Below are experts of layer 4 (counted from 0) of a mixture-of-experts language model. Rows are named router (the router's row for the expert), up (a neuron's input weights, with its number), down (a neuron's output weights, with its number) and show model dimensions 280-335. Each number is 128 + 32 x the weight over its row's rms, rounded and kept within 0 to 255. Numbers have three digits each.
Before each expert's rows: "comes before" lists some tokens at least twice as common just after its tokens as in all text; "gets" lists some tokens that make up at least twice as much of what it gets as of all text. This comes from a sample of Wikipedia text that the model never trained on. Tokens count by the router's weight.

# expert 3
comes before: "|", "-", "0", ":", " to", "1"
gets: " |\n", "\n", "201", "1", "–", "200"
router:112132092151106144141107162142132191071161118177111156130180127220133150124093129100143117122091123191157173128173105110129096105140156159084110138183119143140172119124
up18:096183116109152120123142074118132103091173094101089143149135090135150107110163124168117121150149099099151060154167160174141173139107076183117159182103120144094111106083
down18:097191136099153145137138154094209163129130167125116140097142124117123133134111140129124102148084128136092106069115190103204124090151133113155181167191103078114146104170
up19:110186112120136150146152159122155106136231134159114068100148144128079108109126101132111104143104110171124151119072170163088158104099149096109126132076132101173119126127
down19:111171087083129114131175131093079148091165185128127162095139113166139163147140157076102114132084139099134147150084137146094164136163105100151091161130116134182155127126
up20:080133131150157104149098077136134108187061146107120079150111192119175106120073152143118118146046141099093178053080124088184151108076122159115192107093161093146128139100
down20:124138113085134108115149127194062150165105114109219114148135092145115114176097101104131158107157222136167169121099154169141127090139155141088140109075082089157122130205
up21:103158191136138134112115086078128113083169147096174127084126100108142153133110174170085049151172160150143054118137110113078121088139113130080172140100119096139147109115
down21:102134119134199069140127129097135159127109122096158174117206150100193160135130103100120152149132102118106112148117136130058130174114069099175106133154137099160167139072
up22:094181112166093200113116096088126100146161148132121197144070166180137119129091160106115104065200112155090093117124147140123097122023161143109119168169163130133135125090
down22:134154124136065114133131086155087173091165112166158171135167140150088126103169184123200133123154129132129105171120123159089164152121110121137174128120079162129176126112
up23:156132135173072137081092177106101110148101134179106126150121109158112162159153133067143090112102125156070110150157173139200132158109082122040140155063087083136178186113
down23:107059054133075116118161099141101135142171167141130136072143130083143112135175095127195083172187173147043081132121179157126113047163161146167106128144095141150073157146
up24:144134118151133139191114130168165102092113066142100099085157072120138133086151130161112116126130129052124108106171171127027137153096124139125132135143146118088141149091
down24:099083105087171163153149154159111113129150109145180125064075138096196161148157120136094169169117155140155137148161104171158181136168099068176099092186076113102108193085
up25:147140142227162120157120120173109141134164170132167089123119152114145132118142211197084096130136126115073135098070124138080114104160099065098171135168161158168103076182
down25:149140155152160120094119117067161050127150121069155124128133130107158121073077100122154115121129138106152174136131154104151151120137091102129178129109136133115125159159
up26:163130127181127187129155106144131136156110146129179120086141155154114093092140124165129151117123119105111128097055142141122089128174108088120137154137136159131169134128
down26:109115112151132170148093152130149132181110131145142063110129149105165112078170111170114121121121096190145161070133111124142108101136136109115138124120188110127093089203
up27:112078096130134158177157065175133185060113160159088159130115149057114135086098058208163147154155180103096114125088110157122124157129092188125082124086108113096158124171
down27:110134097126082140146132118132171115158142186117083176131117132103062126100133099153167147159102096064128143139091103180103129134160116198093155140145095111121153174153
up28:106159123081178112138082085132107141125093156083085153170067105141088196141161120117146085083129159104141119163122143079169145136173057114170202121103147128191088085115
down28:117113164132080141162134111123091097095160147176110132196146127106079144130105171163152108104131140088091105078129130169094138090133138176129108098146159054097096119114
up29:120111065141130163043184072133185123145143125126156168135093140148110138159095107122105122105089199137172156097117181150063113065091099149128074157129118110189106091076
down29:151109076138098143121174124135158147140176137140174103119096140112100108101121097103162145118122143094113169147180106177168138122159135104137106176172116127129169104138
up30:125144157102155113134124152139123073054093143162203096132104155157119141110115139116152134140092083080131178185177131130062081103169185095120134149097138166123157114165
down30:164191146149090147134089149172137125168114134105129134132193138101108134123098116146164159145151080130084123135109161174168124127163118157152122098142171057120157112135
up31:167114061146125185135083142155135144089138146138173109101143110110081174118142153134095144124146059140160143123139180074110128114100104124087135099132150130100115108171
down31:129117091147145121174115174142169113155183087139092121133093152112036133144105117112122150127122141125172128066164082133171161140161147165126109098112144112080110064080
up32:151064147100136127105196123146092158155143176067122099142182116129124177162146080141134069128150128188137198107133103140127170121118132165122145209110059130187078068120
down32:115112155124133153158121151138089126156151124144162108157135127099108168156105150138110143106136149093182129159107106146125140136076051088144123134114118077095107126081
up33:182153078195158122121158101127128125114095176102123152171065192196121118087129119156064119142147174146059133119181139122122136108132123184104121093043140093142086117127
down33:170174121172132142130160133150126142117101045150086124131148092138111142175157157127107092129179106060160148130122102110082152187098079115185107138077152129129067069146
up34:182148087163168040103175103089194140117158120133165107141182067112090170144129158074107111084068121130131170075111123096123138107175132131108113107125075099134154196105
down34:093116112140065131149129131123153122110091144151158139074110166178107155158151102133073161175150149111116145139094123073118056125098100095169131144055144144065151132128
up35:116099098140102128167146163131106131140084169074110195109128151078157139149122141132110148095147150111175092071116089167147187111126126097133131115068192109101143182088
down35:149080097173100078057115119094175164119161125144103136132045153161116144097174156115138132108138159130126160147145088148150121145123166101130193120146149086104138130100
up36:152136130120163147112108077072114133115107131196149076100154163123146111114101148174138161130131130127147146112100092090049099131117120105100066141177076109161194123172
down36:147122092118174165148135091192110165124095148133079106142147187180116156132146117104147111151173139117115125060093177151134093139149111142129132064090131087119080109105
up37:079106160122132120141109167118080093150103122104180114141106147163137074099137199167124144067104105151094110111079120118128154144142138162134123193093175089137137143133
down37:154146104185110169127093103120079089114150118171074102083096142150100117155122101091113134108182084120092098096100123136183188132133123117126176180067051160159117102128
up38:192169122127128140153071079157199144130126142114148121162121109139091136166137124160155142089146167113151169116211143098100128123114144099140095091120114102082109140152
down38:106154128138113115126112134124097071139088188089191106122143094140092147091123146161080102128158116058166160180161141177079110133095121114090101155090142147188124136153
up39:155184121157130160129143099122113148113107090118113151100080177083126129091117141111127122125169111127096147116125116161113116086142104163164071156158176113147125094152
down39:091131111137125093184108148102126133149115105156091099115122176162045068100147140146203092076134118122108171108133184126187132156180110139163134137070144155158137084105
up40:160135159110163148131098145146172132079164118092189112213085148137158144128071141162121129104116245103106101128093132113115196096143088097133126109125083079154164096096
down40:103126086117113148082149145076149103082166158132133091100099179130171187183089129120142125113148145091127150072138101147156109140133180157113090149233192126170164141153
up41:102061159113176163132179175142131088124154126124135120047183052125111116061118104120149100140110128146144161144188071113194145135164120090205180153137124102133104172130
down41:080078161125143114055181161104071112086072119096140146146138108129135125181106120129086182103162122148114138111127114167189134137191144108181155183130144110091234100148
up42:172110109102132116143152154146160161105111158093159151142157199087123097125077118144149120102074136139122135095132188152110089090075176083154085140149119093166128157118
down42:108112135076131183150158167134189127106152118151075075105065141144129100136070107089084118119086076092099149121109139108110142121084155103139068150089128110151122066145
up43:105114137098147136117114128071177098150139074155110109049120130137136101131145146149119077101134183125131104101203114118141100131126084123131133094177130135185084128120
down43:073143062142196124097105188075115150110183147249193066128093103129155103079134180138112133193101136124059149217195107092142146193126113165102149113164188152036149132170
up44:140168119193084080099143115094157130164086187148144143140064068164168099132094046086093159172085107138101094122159164104097138120135109152135102092079134151168143152114
down44:169185145134193141095103079070174167155175113109157139122114132098077047180093142173161164132158131116149153106086153107138112182093140121102189127175151130118166098168
up45:125167145066151108158185154110070155135163174128064114119099115132093125147106096124071150109106162117153195121109131145117130143147137123090112123153140123103130116133
down45:148110093145116135103132171101150077084193110149154091111101146102131105082108128119128126070169144112148183065104109114152058124135122164124174160121226139099123109174
up46:153157049134129089134146086068183121157131162141126121169182111132136105101097122103143121141094118142125108105130144124065142104125132100164166107098144123089121144086
down46:126102122132153121125133132170153137137118059117107180119118147152157107121057150202150118129184134170186129155147144193104153106086099119094141143084106094147136144132
up47:138170121139092106078141129168118116147145079150092075098146156091178179098157163117180101122077109127092131146162111177118072152155112153092112105118112161120152150105
down47:127100123116117120129074162128130132106118210141098073155143121142102155112162141094169173173113124148122176208081176188125121199118147115131088106121125128107138085188
up48:133160148074138164166098130133094129087153166081114076089098089169095105123114163125142138128102143151147120101104142152092155084104101138205064100151155140101096097111
down48:122117095107126141063166115172158111090125139120124088115121159103129114171099137131081099187086133182142204178110141154116137128037112098150080111093173145108088111120
up49:119105080092096103177168162151145142120137113178103152153158062126070136123133136103161131098133150141084127170077050093113126082129147149109066124133153131171132135084
down49:101141146118151175081093132132156130137103161122114110006144161143119085059124162131130086159097125072189125191155126169162133145062112084119156133078140204135117124131
up50:074073111139028156200137153153101127135127141124069148121140131121158055131142139065213093135130064197163125136176108140174124146087112117141169095141134149144113099117
down50:143104082143151156162090109119161146213128122148144089137151157117140058164084120153131122130195128170103139066155099155141155190132154152092068084100117123163130092170
up51:147086108113085116131126109144080061125164145147076068135031125082118158128140096106126084147142202128127138119149170108096131151096134066134133074074117104133124160141
down51:108170092151137144155205159156166129087156164166146141150143088151132151162146110142181136137141147190170154145095107141166122152129166143169129086125148183182093116108
up52:166150148108069152166151071140063096077127094132115086110176125168176082134091096088125160155128079187070100166113144154115106121125158092109168145127156111189155142164
down52:237160154127125137209118172151064117157167109116113126143207131174119083123103144122143052093107129179173145139129096104168134065145131120112133122114145081143133118188
up53:170163088095107054147106132091128102140134115155187186144155143124144151163146217120118136157108162150103109074139182054151129144099151140171098132082110137146094115157
down53:136182137147102089140174096120117125076156055091141129072126100134100135115126128123106169124120182158159158116131185135191085123105181144171118107143100126180104167116
up54:095118101152106146088135131078115137088204190135142091097121136150158156168139073131126063148111101154128132164116109173149092129175116152107086174135139105109144173098
down54:115113125094147130172146107115108130094125129104131095155039133021175094118128091103128155151069142118085133185111124206124114122117095114113129157168167149138118152111
up55:133151162151142158126090154092162077114143125157121117153064098153139127157133158073135167120131097136083169113118127133115096126099143093107171128120159183089114130149
down55:104074096108115133185170134193167107109135062139125122163094163078148103141103116130077141116060131140087093121080154099078137178113226124161125122126152183108098170158
up56:137100107213152085154159149128135137139097094177189103143169138101158129154182198114144064145182112133103127126176130114147144094168213183115149085103101106101145186165
down56:171210201133137140192117148151121062090108110101132124100164174116182123113114142085165140139138132123077125134170073083092102135140143120162175139114196147171142083100
up57:067162189157077164144099105153118109185108137134114112125098129159154151100141096120102094147185130092106090143163025166097152111100147085152139094116169129089100235098
down57:092162119117153065125141085189160178080105040140175180101204150108116144140143173157091118114123087079144102087100143084066132114180154084156139077072110117141103156154
up58:171198127180159086109144127170091096155180124140177130197140146071139151099149121116128109136125150167136111141112102125089105086132154155172118144173102146129097169086
down58:199147195133106119093063128082126123168097084160097167150090157111134203102122136141085147112117107128156154091124125112123033153068153124187135182151129102160108127128
up59:172171125175191153163154098110141108137060191147117173150167091111117131103165181107135187110118155117158126132137166174095121129091170121121143057154180154141107171119
down59:165227112171207202085159174145178117140046101209086104153102080112109098099074111212148131104061096162120150125138172102159155075089154149153114171118134120132073121176
up60:147123143157114150101073149172168108061151111091166099051094165148109116152166147155158121155147129141077106123066098111170125093092115084141095121088181146194128165050
down60:181109181119095134154087137087181169145111179139090128156127110127143200106106102098128105179136097074208090164139096169072124080137128115150172081111119110077091072124
up61:129141197117104094101094163136131216142116083185161116112120173167116104177114163106133123111153123140103143086144109164153106079105136177071168145145168127086128163057
down61:090140188100161193131080139181129085157175177166092097111129108085127106141159178171193117110152093114183081164154090104107082135143105147083104098113150157122147111086
up62:141150089091063104153183122092094138090058120178108158185149148082146088142130143121065165090123139157137113125152122155115098116153133145137097141164154148094087093140
down62:088089124170145101155111132155124167083117114156067138158162107134146157138145120144167141107108141136194084138140132183128129099080100163118156100151149105121044126148
up63:081155064148138116095120045184183210144213132168104191115116115198198131126072177154160117153167109171119172131214126119109118117103140175106105064156131151097129114160
down63:118149179164132152134077113114177110126102119160110130128134173166100130109157098157100097119151104172097105141053145131110123134223133117157163090114101152153150084112
up64:093132142115103129101147103088125119120189092104086125170130148146117113061115094148105101149095144159128122140090125115088153142093088104152151115114156120089133104156
down64:120111116141136072118133143107180135090146125174179154134108102103154128119152109091102172106147118049104166148090100107094118174122135150152154121096133205088158112123
up65:133200122168182069133141099127116132181087137112126151159062071144160119137136174168132092128122163164165148132109176070146094089080125154165086106134157129161110114123
down65:096108108157124160051195105146106128123116155140137185121128163124152158127164114102085141115129155107129109171123131108100124101146092146172155114091103117131078113121
up66:135116146160162170151114058100081138073124095117131137110041131118161133121120118145122130173130128155097167193118155172162137116083110088133102083122109103114135127150
down66:158137178142132174072160107161159071170084095130121139140107155130139140159104120105151102202117116107167153136094119138149158096132154102105070121153131083140133088157
up67:099162151185199120153090159120154156096124109118121081202072147103109073153123119164157106172176101116164061127123114126106153114068193113071134171156176165094115135075
down67:114136163114115116149134142142109092118143123164070080144098171159199152125123105227161128132094100123111144077160137124058185160098159128156206109131151224113124092142
up68:091101163133114163129150158144098168145045107142097158156159111110136130109184083098166099153100121130177108143165068172190103108131141059134144110111188105154119102149
down68:149111128118138162163095105150081111139124145122159147160186186090136135150124145132089173121125137115101137115165119112116138149171164058116064109133161145159136130159
up69:085117160144128142186099170127127097198119170139162069113177121174128124101082152177186070183097103112136153162209120148092102111129083192168108131088110119108208159110
down69:098153105105136156098081047081097134179139090101113099150100148097160099156145123134098134099098105150159123125176120075078122143138135115152185164119099115120101168096
up70:195146130140121139105172152031190114099108171123180118103126125104139082115110163147117136086138172150106127141146090118120085119157129136156102077090093142156125120111
down70:121156104144075174144170080114166096112066192143153151141129165171127090113150075163089129105145090128098118133085186147112186156102135078119111111129077114168138147117
up71:122127152186119176162104103123108163185109152131112180169130129161158113090133120117144139152144085149056199166169170124172152101157098101132147100092087133147097129149
down71:116140135164093135139093208129091079097122071098104173102139171105138105171114149083125190152165134095086139095155105118167117122156137125091144125077053141106117059153
up72:162060139149189144175098113153130168133068119133141077116145123103144085118150080191140153140151080131134152146060081121124157097073129131169099129110135097152138132098
down72:117169086179101130184185110153119119105094142160155131141088064147093188155114086113175098170072156154155134144043136127097176112146161122081168119126133192112119148126
up73:147116133154177079114149100076163137158149131179103153126083118130152143128122132133099131131153101141159146155085170108231170106138097203096084163173137123119101126110
down73:163172133151095077105161120149143126117156160172121149113103158172192181166151105096141089130099153113102131159113158113144088051100131166166075139091122132125104090101
up74:108170104120169149137127158190096152096088132143130114160088134102093153109125134178111129136124117128124094168092070120093201078047123136123064146108190213131171209172
down74:156103131172112099080126074156166123087116115117064130161154160146135081124121078106069098099157141145128114102139194185090128125163184133148059114105156155146146155167
up75:113079163085078213150067086178119150100152044128177128092106149156149029184067113108108148139077119125121130148115094101080126108158157189090169139121148084148113125170
down75:110085142174096174158116117158116109107121041150101065125123125174086088152156103114119146108086190115152125040074061144138193142095112178115102174114148095073135130142
up76:129154114128139144161150168143132107146114140133123134135189145042155134130145105082178160121043136164150172162127137154123154162101149093115045130144165121126101095112
down76:132137175107145178083098138122087144118077103116147093158083124061163052134152163130103175108139166161128150125174098168113132113154142156120103123114145145144158093168
up77:108182087149127107140122095123163105130154112196169100118099109117120143147073248103162115125099140167130160124058097112126139135085160126048101106108125143089168139111
down77:144146139110199128098060162142128117107140136083083142122126084117086106140141080146078171138109093099184134128131151119117133163139113108106132164133145126153106071107
up78:086119139150098124131216143105164110145156076153105148104120081142148163121126134141130161105124168079135137123179101102129107086130092112157173167196184198093103118102
down78:109151173134156133106131129109124173129194129124123193086101145137169122097115089135121086102147151164120133176149195133118181125157153147130110202155073115073187071092
up79:108114073169158139138127120129120123087069158124127151119142184177151122168141146107183130161058136091124141162143076094177207140169123089115150149122085110136127176120
down79:161138160100091114132136103105126157154171175083128111182103111129104130157203125109134095164102169146126122152173160124172156127133139090121111120191102114077111128123
up80:135071108165197126073060097090113125115127140185083166126163107144125153157103126078160074078157123114095174104127105058173113102131126158102069102177103071124093134093
down80:131131156034145112119137191176132140115141103162114117122069180091112130081115069183170122184104119114173134085204090151059087120169148169062144128144122141125108121142
up81:148133093151114069086180110133122111135132074147109132131144128147088149179093143106143102173184096086135053158119162123106086110140113118130085105102148080133132110071
down81:069115128117150084079111126086184178166168124146198105099141164193105129168182160130101122108131140143171105177155116171164084125134154166089093127131147133123092094143
up82:132125118177155183157110106130102170095173108127120109162150124140111168133092154154102126091112158153179107114113217085160082155153183177191086113086110165126101139067
down82:184126155136111179151087079125090110127192080102129181085177101107139102121151111114074114110163159164136146111101102151095105104180155140099153087082103148111183138162
up83:127097094069181137147109092124175146150101153109198063141152088076128133123187152134109170129203164129152182070082108130106165116117149164130162101098135097064123129133
down83:116112090139145096191199128132133154187147103159163118157100093126146126142145180100120143114174150194112078135111169128153117154115127145142123102188162155128117131199
up84:132136154183093098085121109088156150143185172102138128149156175099127198097145113134173159138097140174122141093111102141107113134085141164121088146105108168128147161117
down84:099159109143118161159150124105128114191102103151104102095158175112116163131109129111143111151145109102126107145149154173166136131122126161143168147151130149134129115143
up85:124141138151127142182186133108159147083108112134114185114165115129116160160110180097113045143142083143173175242097077111117076086112091159149095075092100176142192089112
down85:129111127145071169103093160113145109131086175130139049145106180126114106121142138109082128141150176128186162117153163182094117134106118200128068089085091195080133088138
up86:114169132123092126131196117119095103149150096134168185123171091142156120121121135097090121122078134128178127123110137121117122116123111135144189088103197151100143113104
down86:099139130128131120153140125076090113156147121101122179048125122118171072051238141113133126128106097116120115137154117071143118105183117112122142122092103120125159141075
up87:184141137098108153119146096059098123092160125129131122128096134198132155150085137102150136126092098096149104161108142117127111151103107157194134130122143069073114094094
down87:122146086113115133104098124125106150098128113154150092105122165140169084144182195148161123117102132128076134116149108126117122120206105110112165065136114114128137117108
up88:130176105134077157096186183119160137120121188107110194077153118155152114073148157141093062137147113144200115148121157133171146095122125121125159117068136170144117133134
down88:126077094155132193145139165120109123142091093116113185073163097172155108129106170122157133160140146120109134144145134165128164137163117115148125086148094142150143161152
up89:174154113073108068095133104156123125125178160088126125152087120095107129145165094095150073167072064095105099140148143089107144113107111147170110165135167097162137134152
down89:087091060162065122088112110102125126147124128178101101099126116089081101135101150148100138138111097100123091112124137118144116107157090174122164151140117099106137127159
up90:162207099105144154184090131119118149186106086095121142083120122075127129140167139157112176167167142109113135074105149097135167121161181136116025078141158149118155163163
down90:106085085099138186166133072116143139080149087098082161178111104126133106088127100107113102117077065067084121146098155121145107147146158135139124159185194198215181129185
up91:168170121088142159112178123130134109177086122149062136135135150109122148177144072130145120188123092137091165152125083140188150115096159156106145119158156089094134106191
down91:139122178096149121141079139147116091122056146184119065125175158099091095130162117154136062159084068139106127196155126117091115193093182127119063103131128146116179185142
up92:145141099099151076082192084114169155097123151144134099196108123157159135078089133051126141088085128149137146177075173132113136084132159122153167167132170146120094123163
down92:106164154129122100156179127180192183107148109116101108106136071116123121084161105162099184168097122123147091092126216188124087124095119131117142115174103063139196144128
up93:175143158086096147096123149134133128125119148127146122144110079119176078197082125162107156149117161147171081130128107156125118080111152146143110118097195114150093119083
down93:100133118158103116153147132176144186078152158185139142109146054135152130137124162111108149148123086111066141183144111207168101145153122157074103138065156132141106138180
up94:160174084160115134093096128093092100139157096118081133115085115183179109131126105148130129110087149134133106112102192086121108126144103073129103127166107131128051057197
down94:166138122170145149098127107144135117104103210095120195137114142097146176179085164103079067053117100126081128121124144172130129123136116116161127103089163101120167142149
up95:080121112168125101100143103122110162091122128112188171156122187070124119120169115104145104092161106111136145093084093143165080112101161165090094133140131125102136159161
down95:071138148150111175166013147126137108159169121082177097172153173112108081075124182147083161138103118142132097162113135124099124117113104124102149146169128093132163094182
up96:124168119134153127062134102171144089140156169136083152152135100115103150187183100118123153104166103100120175079117107144120189086104110121152156164159121116140114056159
down96:133097188145136099156183163085143096136155125084126161168094138124101147154147101111093131101102089113135167136106135106078168119138182122098118114140133137140095113080
up97:168136168120128145155121107167136137126155109118142139087146132142184131125136154154157162125160083109149117148159079100111166083127106110087146117143081093161169155122
down97:095050130169132108146137145141154179146115115131122155107139140153141119161122090202116077115164101136166167147105123153141078148103111094148126162125143126155134137109
up98:113117137143135116157118102130163101141163125124134182127092129125100101137131125100195103118086167134170100092198128090153167072136159161161184150092065180154131116172
down98:152139152052109091174111130181134203104096095166087156105138135080112192123163117115161177119130153132167070119159129142097125101138178189115108154147101154119140198138
up99:111182157121127128131124139118120156056161093148140113174147166126147120130103105149126167148084143126116121155174092125114158133130179076120074171100104138161166092143
down99:152175103159115105126166168082076113144103179167134098127129140127077103111127138169135145121178089133096153158189160135137110105120082110154140167130149123133120104139
up100:167177135135127139111120158160091100150134134086134122092144076070127156147101144102152087099061104154097101169156061039163051072099169129099092103113141146107144129070
down100:118149139102142092135084085123080145163122113071110143117098178185171098097188185078129158186061101139213125087081133093134131154142198145100123111134164096068096128139
up101:108127132101195120084121120114136173108155061161131110104068182110181104075107137119073104074132138137131149163143153143170131084153140103121129041140097139098134077136
down101:108132126159108112183107124137164148149156095125139180061155164134121137155173107102124109109137130103104149106151174105159116111108130098140108152151172102082099129091
up102:113159094144107094168169074137108209085201112130105137150078083088160080120089166092168114108137056116139073111089180119119119153133184130118087180084114148153128098122
down102:176111158165110138119146113126091150138103126151086143163129106134116195169150057139138085143139132166172142117130127183152135142126075168174124138080114136121130110182
up103:211172142172126105091152127136207116118135146145080121165092146131122166163119096096111112125134118140187139130077123159091177107102111085139110133123110181109156144137
down103:135091147148129155131101142124143102091069179176133145140112159120108125111126107127148208122092205170093134086135137079139105144195181198116118158104178060178109127134
up104:079108108100220108075091081150217092126081112130069119135197075146145127193141127098136107167112082153079107086130101140156070167154156062141115133115114181190163173096
down104:136105070105156114121137120173103134129119109097126102105155096171143127101166095140126174114162185159128103148105168161138138131130157133109072120150126088105115123102
up105:161098086146170130131091081147155180104158108166113165138114146163167108075148058132113106122136138141140109084159146139095137094106183172157150060083143097113203145119
down105:227120147087109133147119164108078081071198095173111159118100099187147098129161152175071165087078163094142034118097137148143111134099165082094113120160106123157123181137
up106:123119164156107153167109203137148133159108081183141094062106083140106123086097102188133110139157132096099174185094059116107120077099110136133185151149167062169142139120
down106:147149178152125153166142124126160085107145099065137127147124090113134134104130101171159147092128119114143132131095109141135123084168127132101182142143161093073164132107
up107:132086089148139103189211109191113137131128147143149115140106142076128137125093096130145127161175164120124153150131118116081137162130111129139068120162113143069083111124
down107:067127155227120093121094133097134133158091145125143081170108073144115067131146127114122108147154150132142072087095150200169128085172113126143087147130124171081128086118
up108:106105156098111128124123106161137105059114131101098157095077162126150117177136086191135105116118119127202040137115131168116128115090168205149136153099167173129161133113
down108:137158173140146099100126142151117143101124092170109178151123134168104159086152116112176140126119191155060171087112100158113175133111157124068074146118200146094161143123
up109:140123150120130109178166111152114186158135181092100109096084101162132126126140101126147142152124079106188149117109096151151138148171130133102087168104086141138143181070
down109:150183118107100098157103092076103129151147122162114116098145077140131184160094079138133176131166143141113138081131091072095148148111123094199090141132089124103122173160
up110:185093098132149148162138115167138125098093104105157127102080088063152119065117148118095172144091100158142191088148158156202176068120118122107088074150136125100111068159
down110:150115137111122183171180117205122155070151118079065143090164088116125130108127159168132131102134117123157160092146094121189125128155071148160179149085122105112122164127
up111:175140167101179146143155178092121131148139189107100107080148149073154175151114093080103099127154158163182090138112150084140116129148209060213103152119116066173132151127
down111:144115069163158129160153143090105098155127177157161160153148138068152178174067189057157087150153144176132116143128151066170129103104167133184124174103136172180108072167
up112:078122108138142103092099105129105186122135169162117169097087163134175152156147128160072175115064078174151142124098152150157065114211195171150134106093140094158160117149
down112:125182153123109118100089122148118075168079149131086193124134105100177149156133145061133124121175137132087125173147157053165089132083122117178143143119142138105143062171
up113:142163102131112198126090180178094107122154110110132150161137162162179120118087152188122122169147152115181084049141129106074115088143158116155130144082126079115133167157
down113:114173135128156099148104141162100094135184112100148119166144151094168125145090118147076114109177137152069081149148047145143072098138099125095115161206140089093104130098
up114:137147139178096172127113137147085109096167091169094134162111106119132130132077179141116109101178165181102172151109087164081069145086124137120172193146103116128120107136
down114:142140161103163105131162152162109165122122103111123159122131082135095119113156156107096128071193117135081117078121092174092148113153131068134115138129124081057045124154
up115:099133159117154134120138168151112108142132108114178150146082137091185146154190160122173109147179142091092143176159121174110118128145157100100141104140124123109139086168
down115:140128107172168100110132107096124068178139144175078099174137062108131191101176127143129129143068169077089176154158143131131045177151094109126112116069160078155139107111
up116:124173099121106089093151168169073127117073100095166155131124153128145095100126129106073122163126069120138122147168131087087106128160174118119186152137087100063099185125
down116:144139117154142188135115166134157077165197229186121108108096181100135140112122155152085112114074129119107113138146101159157081126168100120144174163086176099102136132094
up117:095110150155173127152157104118187084131149172098115135117139135133174088134137072124159141172087146171117159148108151140176102155156115100171156144126108121100166124110
down117:095115083132170042104142072076110147129119081128152159157155130173126119144103086160133159128160102120151147168068167145131104101203108146114150153177111125162163167137
up118:106130116125161074112097102142185086100131174096130109128101117189168147107190187158166136134148185137127088121158109056161101127149174107136148112036104175146142120092
down118:170184136120165105136140160138091122104086193076122130093134128077075113140133142120110135139153152141132151143158083124114147123084071107091141106109123137109037144069
up119:132141119081123070149125151137117088087130084182096124096119109168142146144106166160096154063164113174134136130138152086111099082118107134123148154113155125195099062106
down119:109153174053122148127124132163155145124169159138113114184155171146177198196102163087098046147145107172185080074169081048148116158117147085089131077120122112147143113123
up120:121133107149126133168088130138092064142112104119178111110137102138102123161095084177157072150137132182076136088070154219138073109116143123105128115105059113093161188155
down120:085127124058129097111065141174148156172135118113098137130130149163118161115148119108073129129153119087066095128102174154114158094122122146161097135193155116151110084163
up121:168184108096140100124138128121089095142160124168151136132156104131161160061125152146100162119129160180132126080144114106081119105126093116077109102172141142119137176081
down121:115139105121146105108099109125159143207109114180112116096177052164152143125151125091140158161142083120129106171177137115110147090161156193103165148157177119191114122099
up122:100104113080138146134048103144122165150133077114124147125176131098166054184168175133080143106132153107090190148128152131082121157146142092103119124164178129120136104145
down122:124101130171147104090101126160146114083125092137089140172147109130081128161098104108158070071066162129100120130131176137117116104164125161146108149128116154112167065109
up123:118163120186063136114129102087109088061113131171128111119124098147107131142134130161111096152149110153114164146133166171104096131139111081101047068138150203087141149162
down123:067159104104085133124165111142142111125129117131149189118166159166123178178135105081173159162100064080159141083166158100188142113147101137141138078140141126087112104088
up124:084126086111067149079104148193136100098164127103114142112129117115144115069186172094147125050141109131159175139145144133083109165077155105143096123172091098131108096129
down124:092149127063170162188100120171083144164130084180081193157102142141122120102079085102153170083168103124101162157099095164114194158150115087129072201194108108132118112114
up125:109110138142146094131130150096097070116136151149136080105081065122173119167064136103123199161112116120167132113153141110161097138110126173144156089153116113145185125145
down125:121107079184146122083144102100157149106111167121187104167099076139158095128076126119139120170169105133095105188174140106107088100133045165114128120165112109127197123080
up126:126212173151135155204150128158149119102181107124197093120132121180128129142096050127109149132110118176102075062094136162151132086124130065111083078174140071136089116083
down126:084084166143139177169160068146162117183127122126063179162144147050128130168133141090106144131127106129125086142159152131138111120095118147089193120128145094137147075134
up127:121069105119113046096138131133113092107104157125144127117148091112138183163108137172098126151072143093081104097086093132139113152170175172132122114122137156120061149131
down127:154122212129106061157158080186104150164131129127145084111152091134151200099125165103052171137167158153092117109157136167161166099113106127123112095121137106168080168198
up128:146156161165174185131140135075109161152176169110119080141156108142101112152092101184124152121165102152114157114165132121126100143102180076199136154171140141122084092076
down128:194111119123179165083180123126064139099136151122159149164167140111194100114111147135133238096135097118082159140144107200144148132124136149164114109139116200073119096137
up129:143158130047119159136126118136130106135203101117112113134164161154140164140072104108137165176124141146118127144162110138141105148171160091129108092127172131106108131105
down129:188111146115113202162084135106116109099117139121167113168151139176132108154141071108117165096115188064093103162120143160139063080181151079166137135124069122116131095103
up130:089166086078169119153180111162168142097107145079161180172122123112140147160189149138131121187070058092120092128075163168158174098137062157140217172085170125165104129113
down130:085158079113110146135188126090163144119137113165061127160156184124099147114136143159121179162111103147084093098136149134088046130118068117121171123149165071092172128148
up131:163140106148154122073105190171173154121177123072155074153152079138158076159141137133113085118108132131138071100084128180099099122114111057142141154137112112181163091142
down131:122105153177111116105124096098092179117111164073158166094057141136139114102134134112145108155110154122156122137142114196128157122171123116147168174142125130153150181162
up132:118146160140123156132141090100152102174087120171110109109152106058162075167134106104087162149135103115113154176158115131167112081151144145164176088177167118061075151097
down132:120164089085167141118102142110129101109180147181142200133129151112145132108084109126099174144152131141125115166140065090106118181107097152102146142149096162106161155105